Experts of a small language model: 12 layers, a softmax router.
Below are experts of layer 9 (counted from 0) of a mixture-of-experts language model. Rows are named router (the router's row for the expert), gate (a neuron's input weights, with its number), up (a neuron's input weights, with its number), down (a neuron's output weights, with its number) and show model dimensions 0-95. Each number is 128 + 24 x the weight over its row's rms, rounded and kept within 0 to 255. Numbers have three digits each.
Before each expert's rows: a language model's description of what the expert responds to; "mostly gets" lists some tokens that are sent to it at least half of the time. This comes from a sample of Wikipedia text that the model never trained on.

# expert 7
Adjectives and name starts after the or a line dash, especially colour words in bird lists like White-tailed, Red-winged, plus small, new, human.
mostly gets: " we", " small", " human", " \"The", " that the", " black"
router:113165123146149150126161146136118080152154140117144145164135138141117159154120166132156128069174130123141116113184104136112132142121133137139077127164115147121120074159178108080090097198113118118164107096126159120122148104152129149141116128139152119150145112155168134107136148124126168098
gate0:105179149093130147129147059095175113155128077122142129149161143112093135127121176125129128109166079122130134127100128186128106156128169122129101144125134187102143091145194081156119141120155136140104139164147129127130122136148146133118140139129138131084150074163118147149140137126133148142
up0:137121110132124144132134141128122122133139128115149111140146097106134121146121138136103147117119159136143160111108082129141139090142131153147128142123133146152143150116116117156115072104121119149102116121099132060132134098137117094104161090138127082136110093114119140111154112136129138115
down0:124135144100104161117156079124095108147124183124159092153142130146107133138147158109137120117095144159145125152091107110105124156142139073111136160126163126109140114079123126108094099167094140078184172099144130110122111132158110158137115133154130092104162151165110113137105123102119127156
gate1:082168122109121127171128101106150114134135126124091136099117194142102139152105150114156156114158130137100108096136139140112155072129176130153148122134111144151157129108117109128129139137131168089137158123166112146094104134148104133111151084144138129166153101134135142111156134123154115176
up1:118131137167109123094112154124115134131094140137122124107081114126091152139141116115180112142148130148102158106117140133130138126124183142140166130155117146112172142117119130116124125132134122117099146116145137149129169139142183128083113060117065116114142154112191165079171122117150123148
down1:140173094117135134124089129053111092128085146079107148088148127188090114089114120135088099127114094172173120127141140116112126154128122162136122149141109107136113131139147131173072096121123102085103097091125138143090138136117117144086130107129127099108159127129137112119170146111144115145
gate2:114130148159161127146143088138097136144177116127093126125157089150129166125092111146142075081159131127094115132123121126188112125144133158180085152155132117130155148115146124119099109128114122099193126150155116135113143101147126135124108121165168144126145102107141154112107210119118123118
up2:109162123136177117141156112139108116117120133149115118130180111112109161142148152104126104136158120167118096128115085143096111108114160146160120143111105134147132132127159162094086107109139095169139113086096127060131126166141125138140098114083109121137121153115162120121106114124120164165
down2:127113108166120151137101116149096146063100161132075112103131116112122118077088138117121105098149141125150118172116076094109089131150121104129110136168128108116135154159135125100094177116199136134108135119155106172124132126110075103085105136133114144139109148116082130091083112149143113133
gate3:112131098106136157137137127150120131127120116114149141155097141109106144184144086118115111109115148131084135128123088151109105115096125146150143116121144162151179085128102178134154115120154177125142157090092092125112105088164143106115135116123091148102114124121127121132128095126138110111
up3:121163185117122093165170139133103124175134119115105077126162145107094110122141136109145110137121129139178138159164109113111149158142134135109110191127115119110126106102127150123152102159154109147098130141128128132119161117113135128123139162097089083106123150156145105158137121149164131072
down3:090119087156161101164084087071100124117088106123125140120113148117147119135096114156125105139145120134102139117139096121101169164172133119143138098134136158111124088165110142144161086168090120146109123122122114188094111112147141115094133140115129095118122119134079141134137128140155111112
gate4:142144102136098155151156133098135126153103144143102134153099141160126118142094159104083117141151103146155156121125158104128119107137096110125091111097133132109098136109120135176093140144141120150157127122145144166146143100180109108113152112125113108113131110110101109126148152109109143120
up4:207163157142098147148179069096129124093167111118128152161163128124108159151123140098117125134118140146117092144121143158094113125108140130107121130095134119119118172162121104129131126116095140119137112105124098131147146148160114124152109113124145111149106133128164118128153122113125156122
down4:139097125116109088131154133094154085126137115120076160148161161135132130130173122129132131108155125115155126132115123113131143134125120143125138085136124135159150080119167122135140135150148102116164076140075139151124165130120117152131105130125099122123168092136162139141100156132093176136
gate5:164124130107112114108138120150157192135117140143130141139072143138109124179096156105139127101128113112118102131148156088132149128131098154151106172131102121151119067097135112149102068159100121140123141099146145134155160140151107135123139151149143133113147119109165129118160169118160164145
up5:134114158109097107111136108112139073112146148173131108135113106127168147107141113136101122167160133106113110108134155143155101103143134110118114134125131126119100130143126073124096180110171134093110148154106098115130136140149127109103127179122085130102136103117168119171074153193089091113
down5:122099118128136126103092135120160169146136142103173135111111138121118123173165155113165131140136136123140119098127152103122122122162183157165108106142111103125145138120144119098104122137185131137106152123121110108107159106153161133092111121100133161095131176148139138130095092161125157132
gate6:124127157109129115127098127119135083154140149143147137128120167119095114118113120153127137110165101125153120068118138139040124133137175082095101151068171158089122086157186132147139153157180154082160132145158154147144153132147124143138114127088126168165135122140125100149123136125151140162
up6:138158145084091092144115124158150127144108110124084135090185113154160126139117133087106164109107096127107103135081164177112114130104105108126131183143140156091119106104139092159086099098097096158117123160139121158119137120135112149156163128124121117124105125134185141168135124103096113119
down6:139134134133152110107186098108155136130086117174126124107165129111074155121112083180081147104102156118096133092141132129115145123161147104122106124119133134117118114109120105160145156151094179147096121143118135129161124110091176165130149144110100134116177124104101148114105124116116131140
gate7:156119144095140108147110092102136079088097149121123094121185125123129130111090179116151154148125126166129091102099136133139164130169106176145131072121122138172126131149193093125119112124128115122120152166147103158123117120100130067127164102106131135123168131104111127113097106134140121104
up7:141139112124167159111134118090141137143101143159108144093121163139103099083177135127106141125140114151107166095163151108122062151085167155131126088137140097152146110101142092104112139128131152143130130184087123162145102103116164120106105126100126103123161155122114127109098132118151152084
down7:109091143101127147108140162099136172169141106085131101161138147112134142146123142144156100126124102071134134117093084144136140112138098104119120148108106089136127164141155189149127099160160099143146114124113110107098175135145136157101119098131153122133120123133176106129100173096127144127
gate8:165102147105094110115149118136107109107138099160075151151148100078167114141134137071159128126127120133110128116134097153155149099106104125100111175088130166118161131133131106122124102112122132077123137159157124110123107103134110133163149113140111134128105122135161149132081151140172106132
up8:110100203118121098115179080149151097140121138128128138152113128123095139082101101103136139173126157115132121147105116138142110113124130134115139177095087143130097134154137115130136126101037140105135120151086172110121110151139163151139100134131169130173067155112126171158144123078078090103
down8:131094109117132136145079147120087130115095147122140136132119144182124130117164144143113161132094115156106130118143147100133121103119146123122115131172126151163138169165160112076134114157195152137144132154113138099139138078109125101078103131144118120098155144107128113118164160143150092152
gate9:143138157109092151101114103178153108170144161129146134110111172104114090113114142136097094144119138151097130127137143139147123178100122142168093144120160118152119161120087080143115139140092079102098122132115066124144099088131121153119138119164111118123153089129150164107089155148138135138
up9:143093150117102133121112159123126181112121066112159147158139120084110109160126122121149157138133139133137140172117137127059085109129121136115150127131160084116092133129125135145142123106139115125120143112151104116147175155139108078141148136103083156139139140158101082117128084144180134144
down9:150093133130132085112108130108130159145122130097115149149105147163140126162133137117094097133108114136088128153132143107060139092140118104122131141146130101161176120162159107153144184133058108126112128094122145114114163206136117135103115172131142114165106115143117157115117098100124145156
gate10:100137128083132146126151116091103115176113140142129093116113110145151109099154128111131108130150172118141152097145141086076114085151124123170113131160136144132073119134146153138092091099116164115154109122112084152124133100117148127115122137130113140104088117071133091141136112116130125115
up10:162143126141183109123107140082140118118138125089153130096136172116108145138131154155131187138143076161165130117101149166146134156128140076109150172123135122152141072132145154103142134144161090121118156175142127131120104140131133128161125115142156126083143160153108172114109158123123136131
down10:119113137089155112128093130109130134138138138132139154174159091130159138165132135094158128129154112131158180126101098154157140145135092114132136146135107122153116140086150116104141130094066104100144160151128137166118133131082139122118108145126156113114105119138141116145105138103124155129

# expert 14
Pieces of romanized Chinese, Indian, Japanese, Turkic and other non-European names and words, such as Ts|im, Ch|ing, Py|ar, Kh.
mostly gets: "ō", "iy", " Kh", " Y"
router:087158131146143137130083127169163122065094139109082130163131127138142105123127117141124141124124155149149126106140114093134092185136117135149112140174128094092148124113100125155138141112146120162129172113110163150120136092121122120173137078161156123155095132125116144190143129122118126096
gate1:139125119116122130093109162119103130088120135131093110151092129134165127141158139133107096116163154157140125109120158093122104144127101090125093158128127121087076175103088117146122133102107138120145138104132118151143138066081119116165148101133121105122134108119092123136115118147152078119
up1:066119147138137135129131089124127155126133115156116136125167094110146093133159151113114155154121138104113127169124115121125136144105119150098136156155135149140126122123108150134143191133192158134119148164128177071143120138154163101109110154126148190158109116191115131105122158129103139106
down1:142078157130123103160152110135132121183108127143110127119162159112116154139099114133130147109104116095136138126172141152152128112112166141131134107137109132130153121160140110130107084164095133160181115133121111123117125161135121148113138173129109141118116140110166127130114162135113133151
gate2:142114138109127163115125095103094169114153131098063108110108121126089119121113103164108141128083090119102124136099100119129148134119143124117133126115123110097127107126092130101201108133086138150130123149152150112120134145158141158130122108137131079157141158124150133103122137146129139139
up2:139183137108103125117137147108163117113148093144162136145117132105147129094055124165146112117104108099118130116183183127157081093106097124094086129144133119126144122143138140089084088161115072133150147094102123156145130102105105105119181144071104099122175138134151126123150078143148130117
down2:165107093153125096167130133133125147120143162194162109136157111128104130111149123151175116148141102177136147152114107132093131118166148153092140125156110098149109165128163125136125140107158166140146104112154152105133157106121170111172123145130127126123141131131103128168072115124111184146
gate3:136142134130112141130133145113126100106096113141138144149127125136188110082103156174129133147128157134144156094073187126124120128115142158103141091149142139133095082110143148126158135113147152123099137080143161115110101188155131132138133086158092095136164078150114164128118128141128123102
up3:136164099108139113124178122130105140130137117116079142095119172135095103137145158122115104149126136164126184087109107126155171165146098111097115120124099132161137106118113137122101134162115172166108139119124153123084167142141147122174107104146180145125148126107105137113136157140092125142
down3:164091146139117140108089152137097127109106120135121161138159166130149152138106122136110115145123158116169179107119137113124109144094137129135073111159135130073097140148101123122161101116126180154157104131137120131116101143128133141177122106106138117166101125105134142138128069139118090113
gate4:122167140116114138127156191096097106159158107122131133155106117118145190128126120121107116115143125106152152142114113104145087105137115136118116097082124115130147167120102129157141108151158132122143080128152164156167130063130154069121176128126129106111220103120143097074119163126154092145
up4:104151142095154122110110135098119099135132127124155168119119118112094132136145184093119124120164124097123139117111118167098100118096107132138055124054162132123127110067128117143126104092151134152149137135202126106167096128167138143118137126131135134110124148122084103136127139145129129153
down4:152123152185120144150174115120136153093115151144130163109093151160113091079124118126110048135119130095145118189097090147171156123109110138128149100129119146144143120154153132095172146116119099148074106145102095116121157112139108144144152113141100119088121110145130124123144137118148154112
gate5:127097135159157137126124131122084121128093154090100132100141146157128144117154077161139125133065120099141106146099138105160143165143132149087111130137140086129138133128154132152131125100153143136077129110156132130102098110103148157155122132165133096092116129116121139104132119127129131147
up5:128119097114143111120182138099098147089116114148146133138106137074115169143126132142143107122106145103153126133096117149117148126142097153108127135142134164083099090096125091113119129137086131148128143140144122114139144131095117123131089127125149140109121136100141138158131130110118111131
down5:108118159151151126101119142119173144142109176109151171155116111127127144140124151115108096170119128155139133132125126151128095123169131116104115137125165136130108164169149122117082130163074128152136150139111120085135086144092149097099150151075166139088097100157115110124134120159129072167
gate6:126065129126137194119125151131156128098118090116096120154117137109118137130136162094162149152126084124106150161126108095150142157148120079125116104145111141117101121147104139130147119102118147159121126098127162138147140125120137096122124070087145080141114091117102164123126121105131125175
up6:115118127099129129134139097126117156107123156128150095172107073135134116133114141103136165096146153131096138093110143155105141130110118131158129118109153134149092122088125134093109114098108141091115122138144169118139089123125124152115157140133151154143123151114102116132100145147145148144
down6:121091097136128138110134123115135137139133157108158144101120143110154126135106120132131164156131125095159105158120152121107143098162105148154112137123132137141117123112148092131133118146210080170103136160112125145135129118116106128142123119135117156127102112130105186175155162140150158145
gate7:137105147147115088127127127106130146071127099159112098140161119086139123110122126147105174146155122116139116080112105102104129086134135170109104187155073091083116131126122107085125135129148123130136149102115172132148141142120140160167115106096103174126148094119111163152138112145174115137
up7:084149129137119103106115072130112142151133161130129138131143166142122115138115126118108101143113131149107132137122136159139104117155122122098127102132141104125139111114139118157137122073136176142101110168143139110115159134196155119110140172122156136140101172144123121145107150124145145074
down7:135121125136125131152060122132170106127141143146107159118137078116142124069123074115129145102099123137115124150157135118112138126114085110130111154139105142074133130135136135154137164130186153148135196095150114129140090144096152081136141123137129139148150134140105145152157118140085157084
gate8:120179132121070090135148155113141147116112101074147140108137125124095117107129135090109126132165137110143136126144141116156148138134145114109149129117175135101102122174159106065120138110131156139156106114127122160109145121081143140168083174140140127124126130112123153123119094121124148136
up8:138104115161140168140153057126122157104086117141131141132140100083167086152128127127115088098139131117141156145112128139126147125142132139122128092113070177076147115111112164127092141117108118137122132134138144163157125142140077160145114099169156144122162141112140131164108117126142123137
down8:138112135124158157087119118116132098111143120128110113104105131138137110129131090100165158124158124094102161151151152153142121120147114107152122140122116133145148135083124136150165157115080127123141143113090156114169145122085142101129098113120150129152143114150149140161102089130111141113
gate9:120144152149084098099121170167165100140127142092131098119127169147111138103126118125165150122103110118169080125119164140126158095165128143120143133103127089162098165121139111110126121100111180061115101131102134151087152134115109110128152149128153096098111102141113142165133105132123118109
up9:095152139106137099120129104146135177141156130150100145139156124084136169106116172167143133145091118096149146119142134120127124090159177146128087118119140112156079154138137067105128152112084155152147125146127078118120128159151140142091121160189106121131122081153085143160135104103134117098
down9:106127115162162121139145119105113158068101149151152126133125111089107100141173125149176139102154138116154131123098131126100149148109108148160138121145115101116121093132118123114114143137119141091126145164123126138100145122148094091119113171137135119137127133093091133103100131133162137154
gate10:142122100128132100115087094111146091100115132139138136097143124094142117111146130137111087111094129134083127136170142097100193102091163139116124121138107192135142122154124100150107121130144157170143106142100136100104120133162117178121129142129083157118126110097081143128133117104146108111
up10:118102170146146105130123141114154075103133125124129130130131106109134172153124122121137125154201130083166136164174135145134103139126099131154095111123136125127121116081127154133117135129166105103143126070139097148116122077129099136135109120130132117133112105127088172092083140135127152125
down10:139130160123127155081129151128135056132095125129179133137125118136152138128135108122127110155148127138145108115110118148086141137128144133185108113160123120136131153102141122147107087095095141078093121139130162090104151100115075139124119089189128127145125111120123159127069134146092106115
gate11:133151096137115168124078102122145150130148150187139141115072080090142091113130122194127127148154117114107122112149128160093133106118101147075137136135118117118092108123105155124137125109132120175145131070090145175148111161119132168102127112110150118155137112119085163101101168138136172147
up11:143131087141103126080084129120147135103102082116132120134146115133147119126113108169131150146106156148126153126121141083118131164156153103107129085134156125096140135120168096157135160111126083156117133173163143107137146221131160143152115098141113114119129138135167119141114133113136168130
down11:131113072142094116173117095162139120135126156135114180095115135124127133114103143151074146125097088129167147127132121124154139097129124132136102118132157132134100169090126172092121112146085163145159106117135143138140145126121101176110095117127123190127150133114117109130117094127114077128

# expert 19
Pieces inside proper names and work titles, especially after the, |, or of the: John, Mount, University of, A Woman Called.
mostly gets: " John", " Mount", ", The", " \"The", " member of the", ": The"
router:137131171125124127108158111141154131120128167147115121166116176141154110183155151126096152098136120141143154092145170169144117131149130118142152115134146109142132106156119100152104107119147113133148161160104108135129154111142126101155135148142120132101158118151154122113131140135168124125
gate0:150097085131141169111162141135177105133163118095121149126125072143174141099133102113146165132155090176143182160126101113094156142115122075125142091093144117107115135125104111152079165136097118110150123097160132120123123146094121108135147134108082093123130143100061147144161175108122105157
up0:095168112175184110122123143111110110146080175131141132102123105102124192155154128075155118151112110141105141140114099163107145148120131117145113137133106100128150110126168157081106114186086143142126135136153118154084135083125147109151131083124072165137115111145125137160126141106133105135
down0:136090137136139109136131149091123123109143112148141147095148133154152104142149129132157133171136096114124137108154097123116125134100110130136117143126134158142132122127122151127145111123026183099129189138146147105165118075138119134122148119154159117117167181159122143124142142136135091121
gate1:147115137149101133135170150096163123128147115102122107088114173144114148140136083131145165104129144163079150139156149133093183127177131126150129115088128157161120119138106112149108150090135146142159166152145171150120130091098097139182122096099186164125132119122108139142146118142155085096
up1:121102139121189153131140083112134164112093149114118096114155169099113113096136179180121142151115119117077132151082138108121079132146157132119179144177157128124144122124139128117120123153118135167178123098094140120142139125140192097140116154129126104142099087142106137129116104145123106174
down1:127131121133158137115142083043146126123132102126105141172155103154110121150138147135121140120135064118124127126114154124121186148123135126150126167174114142119103154115109149104140099141073120145173164135157098129134156116111139139135131136143187156128110126119141114128097141110131141101
gate2:080118162145128110115099140106101127114146153125128119123124133128129118189138099179102095126124116124128118123194161100162145119127162168108123172107160147178129115133172099143152113091116127152160107116171154154088111135066136136108151122130076164145129121108112130128139106075100126098
up2:102120111159109092076102149127070091117121118126110142110108137140093167170152083170099142107146135178158168142127086128145178168155128119166135168157117116141122141143111101104110154117117095137162144159121161155115103129126116120157122138136102126141108139142117157126133120161112129102
down2:155093140160141121112165108145162123082071162135131157118079112135133118088110112116154136140132122115135119146087124104118133137146086127121131104139115137121090142127174133123126167090161118139135119093114129096123138171135128084108134109130137097129110117135160094109089160103153117116
gate3:122083148128129124151128131113132132122118133141145123094139152153117120117113179100144100150134151120125124075122149154157097154095147114155095096101067115143127097164133138128124121098150134125134100129141148175130146170144152107119147141155117133134143147145137161164106139117122133170
up3:099104139143127139146138130140143142135114104117151094119118102147153124093114144132106133157124163145155094130160088094156099123083070156093115141105097117102113101125146096127134105145128153154153140106120117177132102126148153173107146155112098164106134148090116158153164130151137128129
down3:167124160154101126159181136125177142133146128107141120132154089115140112130147155136128181103124103147125120133092120157123120144129124127153112112141114111136163126096107090157138156132102126148103107176124122140142140091102147121106133141140130097126179106143126111143104143150076152137
gate4:137105163136163132143128120128115185088111115148140082131164130134144110139137109141129089103129126164151130117128150121152156161162132155113101116113139134133092148066116147096101134110145103140079105119115132153169137111130120158155146149152090181129125134114123082156140120113154093143
up4:110114128130138165129138140066104123089113113115097108111109103136114129147168128105150137134162104126148099132115051089147101145161138149152100132142145166107097158100129119119141103169088157106103124158161104178102137083088144166121155128129101119140119143120101115144119102147116125115
down4:116114173140105148137107140147140145098112119155097112101172107123094145154113124146129094149129114107109141114118149118148116119157137132107093142146110132132156121148138143157097114112094151121144103098161121138138114123078124143086162107122114149129114158122099144142139122135083114100
gate5:135126129096117156097114115137141090167117171090101139115136104118119099123123167087144152136132079156123119147150123157171124116112133151130161170156087133155098119146171106105123139146121103121098154139161142132146102148154141168107097136115160162125135104162135103148096113112152154182
up5:116084146137136132140140159116125124106118126111130125129133082146128139112128157116120123145152131147115120093082074071131128113113085136126124090094147144144110192127113148187136074118129096140132138098152109102143119114096098095119097120141143089153101136142092109091131115109108108113
down5:154114139095109141124098145082095108145125169154142116142108141146136134133143152109099146141133092149146137139115129151138166131156140091126122156096108113181161128127171127132117106127112167104210157107109142116127143196113136134104102117177126120109116120139128152107111111094171070142
gate6:116128134111180103145138160158153134130119184173092142129137161171123103141105156140138092094117139160161133087147113105103122064106118104082088136134103165127094119112162120133155109127149148152149141087151133125151124111114076143162164146113114127110115134159171130138119136092136140193
up6:149154094091140080129160122099111143140109145142105142141176114142158147118163147164073126126121135125140126086162123163152120151171141151132092089118141144113100115146165167186087124160118130121128107141126153163124128090119127154123164105144109129119095127111157128124158096153133169125
down6:141127190093121135128164131128132138150151144109179122120106150117137161115136133127119131101135148109103112109124079138112134103107130161152122134134115126160140117125074153109117115141163085100123105135165122139108109156150143125123088112161117111148108130153120146107137128089153107136
gate7:143134135132125133143149165111145165149128145157142165121146141140192134138128155127064126130100142140144113133162141090138133125128119156147135164162113133101174122157135146115080168112145114153126102134134132143121159122128112168122139135114121129102112130057132124098150111175116104105
up7:110116142088130127156120146103109108131144123131112115123129150135097148144145112108154126142123125122122168154115104175149131125113150117140104094122106100161074092161133110116123100139101082122151123153120137155129137160082153111146106151109134127139122106160142125113149128076114167146
down7:157134135134128134139117161182098132099100152134108110168134146120115151126134114172086169101133106122127140107116160123095114106110135115150123134149131135113080160130114152125175142113051105120109124063106113109123158148100135117110112110126149112103160109128131135145116112131089130093
gate8:156122166112144132139130134095132135148139126172123108150112095131108140135095148108102112121103195127105120098157170136151144101111124101103119082077134145124145140124129067144130133112101159127096083148119146097127102108112112176129121113090109131131167130152143076141138102139127115152
up8:123159098120084135118102117103105156141192126134088118099092165148092152114173122154128119157131145128151129164097122122096119090136134104106157108141119152110096145107092092127116144134125133137119145122108165098066130155145120174127166118121125060134124147133126093121115157132107110135
down8:104145147085129096139082158124159156127165137143127149094134115098135152151108165153158125141138118117126170104129119136138142120129144142142144124119140127090124096172169109154116105118137103170155115133144194101065126122162125157139124121125139140148124169174087124139143097153170183119
gate9:149170115110115144140103110118090157152122161102129154114149081110118142130130126119098142159129127095110106150134137121112096154134101101128111169123141149116155103128160156107112083125089111129087114095124066165130087140138165170139078073116138143139081077150140154145142117125087081141
up9:108146122117150128118148128089141133110151114147097108125116138135102119150088127084148101149157125163124147148116170137132091112138122135112163121121140143160102056100109078129095154099083126121131102133170153139137105159057147115120157120129144137124075150133121113162113155136133135104
down9:191148161126090111147118146126131167099134147118125102095127084107137178133144128122080143129114144155133098135109135134143100109146106085137117143116121127166161161155132101155129096116110143157151171120089152112114101118150134137155112115132152121132107090153125143153152140108130102128
gate10:137102142148122121144106108130090145125123137156079126115141123123125117137151181144123106112114135098114153077144135110141149140138175156153144102140146146085125138116144115159159098128136105123160139145181157090164126115131091127119114166123098138116139104039127098169127110146116095122
up10:154116081147154123133107115133126184147112165177139163163126091141130152147088176154117094156099132092156118170155093131103160147163153151109138110131102138139128152133123168106131086091163129145101097089141187150118150144127122145129106130153129176127123166079169102129136143120135078147
down10:101131125116172139149093058122109172136093137122090138138112124082101137119127150152112087159111073139114136140123146121154142172134147165131144088111090108135128147120172146084162112161146101110124127155152151131138101113122109107110129150162080120125120125089173118124123121113131141111

# expert 3
Nouns and phrases in biographies about roles, honors and teams, such as Society, officer, won the, he was, member of the.
mostly gets: " He was", " won the", ", he was", " professional", " he was", " member of the"
router:118125145124125085146153114149116137145118154105184155106149123133116140191171139146109124100142117122126097144114111130103120133096150127136117140119130105136104144147122098134106095134157071078145125146109108098105110085150149112128119097159119117148159155105160110115108116155155149139
gate0:129132150128138129112090115130103113155123126138111100106128081117128081162141141142104156138152139171116125125096118102129127129123137158090133138097115081163108167121095126088141130069127137113121105132117159113117085115130152123146096148155121149163121100094135103119143110102136109110
up0:111130120123138158154114151153163141117149127164131135116124138118131122168120148130130165158125154149128138120134135120101133113101144114153138179139121147078077110160104153162069121158111116150146156151111133089133113133156168085117126118079117082159172108132163144137123075134129153107
down0:101128087137123131137133139137081104136149134121140090151103114098104102129101130108109147146147114093195112100143165162113114134114119113145060098139150119111127124121129110128124095130110166136104150126075091120123153143096153116138105127132149145118159156122106150136127120111132134158
gate1:141126131139137150133135157131132125109138132109107155130126135134131135127128096135125126132125113128105127104143127166119144110135151128119103104146159130194108142079094127136115111146141144151145130137151159075156159127134146149100125128102114128136130126115122127118107146137187127143
up1:158136169084146154137130127081190164091154113139153101107111100139159130135150104112123152108073184130147151146136120161147132122151139126121121123183111071163143103134108138107093105152102116103104148136166092097127128139146090137163142103098100119170121133138120132147110169129084119095
down1:136101155125126132119138118150118127132185109121034104152107109136120128097119138123148121132136195109114094134117076105138093127146128102100168157101099165098121097126145119144134120139112107144108094170177152178159128133134103115121142126118145121106141107169145130097146151149120148180
gate2:119103144102114143140119170152120107122108146126130128122144134149154154158148187130163168121113108141129131090168121120137120117124132105087124130116132144122099161069108073132161142132117129140120113130160118097096124118122102141145106073180166127207131139051111165147110117154108128116
up2:146141102138084104112133121076124121094122124137057129141136141155132132127139171150122142149135100155149129136153138088091120137103136098174201144148117161116117132140113173168141064144100199110164112110126127154119145108103099075119101076126122128114150122123119151145155161151135101117
down2:119123094117101174129132133125150141101101158091165141155101110114146110154146151105164164132122129120102142134104158173117157158128139097107138156113084092187129141105157148143103151112148142131135178139128143124154153149125129109088097162102149162120137149132217124107110166141086149164
gate3:164100156134165079127142158136140153108125132106143112127140091135156108150114131144153092125090116104147154144158163163137130116122122142108131103098119075140172126138083170112117126124114093143114109149147127103112085060098141144133124160164129139126089145145117140150120176143092137065
up3:124178141126165135137165128135149108128200160188110077116108111101147115158121156156109122159140118133154146115118134151100117141117097160082112157152146132113128117149084149130125103169115141121126117170128144103123145162138131115148123143124108153158144154142138134131126151113098136089
down3:147088111133144104127140113129127113114143123191133124142136144094094164156131155158121133173107092174158139145122102115127152107086142131117104119115146087087140163136115165155144149190129171099143104118106091123136153097154148085089157122094117178118100155142113131141140123145146087150
gate4:091122140094137079135151106097084123083106158122127127144140144119116113130102121139157105157078161110175149125159146117128112158100112130128128127115115161122117103135148116091120050122174091096100141094169132071163149140126158115131140128150154117096201129117109128136165138161122160145
up4:100151157131094104080121113128113122103121158109075124155102145106118116140089092128113110140109094134155168152109142147123109117114144123087138084119196096128121134122070112096142085122115123132087199156129165116157131126107159146153135111125104110162133162094141103139151127120117134180
down4:154149136069133124146117113132105131123132131140129156105126096137145125119119091145131132107060126102133114113135091118116107178111146126138117100171117126111128131062143153105126097123107107102121168104160077166109109127139095103151103147142115135133102137108088117103120140123110133151
gate5:135147125129155112143112128123110129160136147113104115144131132135160119155138116098146118127160131124127104121165105119095171122050151147119112107105151126122108146100172137160092130114159139113085112141125114122123158096118115119088131148198106110133107137056111108123132145096098129126
up5:115202161129128147154168186156136108105149103122151157115154133109158128160071128132113125125152176112150114143151156109119159145100093145104109102137119127092129121099133135103109143109100118125134123088094189154151128122125120118095141104094189110097141139127108142146125082144138155135
down5:141116109124114139101134132108127138125139094121121123142117112153123111133155114138136156097156173140127141105120117121148127117093136116091110119168174124137137096134135147156118141104087106088143128109115149089106127157175095143085147102145164091096156130134122119145118124113114136089
gate6:121114122115116119074140100115147111112120119110102131121060068116101189146136113149102098108118146125148117147134087095106105154133151136132120115135115097124095137135134132133137139129151128180136136117140122087106116115132131129106090148115142151143139157094099100121119135152088152103
up6:150087179125160081123119164145108132147133130125128092092111120119081105115138139132121129123139123082113148133112164096100101148144117112144132141138112133148130129126129099126135122095133115098133117109120135125105165130120146112146122129179138121110130133117139145147168114143128144145
down6:147097161137129135143127114080110154134138125158159144103124128107153111104087123125087132151145154087116138156140124154180134129135101132155121129167123146106125153108098130166132118148126127100121150108157121153116138107116137110162123159163118091091084124160133142102150105151122141155
gate7:154165129128156115167138129153132147124125122170122096123174146147136133149173161143148110163129126134178130115094138125112137132105162107149146084134109129096107098164152098086161130152124086109122098169107120114150154150118105120135160132101141145140141131101113129132152121137171116124
up7:085143157146126094128161142129106157105177145135152118143121101154165163138154136142131113100127165093121138182134115131137134074161127154123087087098136135107165103098104168131119153144108138141120148159143095147123110125115111164121067139151119138079098096119145086113100135127109134128
down7:149109115133130147128149112155143124115173134109145109162138110115122139113138144129102116110085138141183128143160124090119101101150141116093142129135122120154142117128146152123130105130094135112125159160090095138130111147163144137125084142154159132101151111111099119177103159107108145150
gate8:150152079121120129142151156145168153158138117106124129118128112120185065100143153115105117130162130125109085142160104141157133145125161141094125094113134141158118113140158112125118113145117122105135099143103114108105141086139167140139143152122147129139093139153137076153158153129061123158
up8:134130149120103098112165169151114173157141150134112155136136142119149112143133099130120156102124111118124119156158162131142140126141155140125122136131128132150140132129177144096128146135116107118119120084113168148131137102122108145152126124105152176185122103124120091152123119109128110131
down8:127117157119111107112126140093143146110085138150139138111138152153110148099140158158104111154141209064137147141111127114124141105133101128124150098133096143109062141174133103123145152134157105130125165136143110154145129156121118114138142090146132127144127142145123175118134100146167118127
gate9:075111151101138140128112028126150115096148104116108117110102164134114102198105140127130085125161157082106101123074120129132086162131140125106117139109109136139164123148081109146119140172164137161135110146150104126128128128140111163160139141131058136119115122128123132149143142134166180132
up9:081119115163157190113135159161155118105092110135075119137159156143176135136096087101105128114111078118122140124120108109125134156122106140144096116141134084143125108120118126118074129154123164091099117121106110095148093167136124121117139090105107138110119141099137108135125125097131089126
down9:125129085135126146165138100165185146176142154106111131117159135119120139125148123122140120150143120097143164105102143151094155127125136127099123144160116101148107148116156095099108106142201114156124110082172124109151112159086151109115090140117166123094127133119133167174119111128130127111
gate10:145140128135098134114163155142129108157149099127148156124129131114136129171146060108082129126156127143161108138120134135121103126100111160142128132136140109163137124171115148139059114151154119116134169112094144158161136086093159108096106127099107106141136081111157101128095148140111133126
up10:118105086137088124144113114126142138099146147157142156181186147156128161150173127096117144167089109169093138148114148154177124106143162149093145139112077126124166089137166106151127109111161145164140150110102137121109108105091128156101147100115129102141103125090127109121124097132176116122
down10:119111172120145158133130129133132112151125108106111140083131125114108097121108122135197126125132131142113130120148158123120122100179132122123121109172120097175132126169161152156122099175217103123103115103125115142136111092132162114170121145087142153096120080112119106133155155117106115137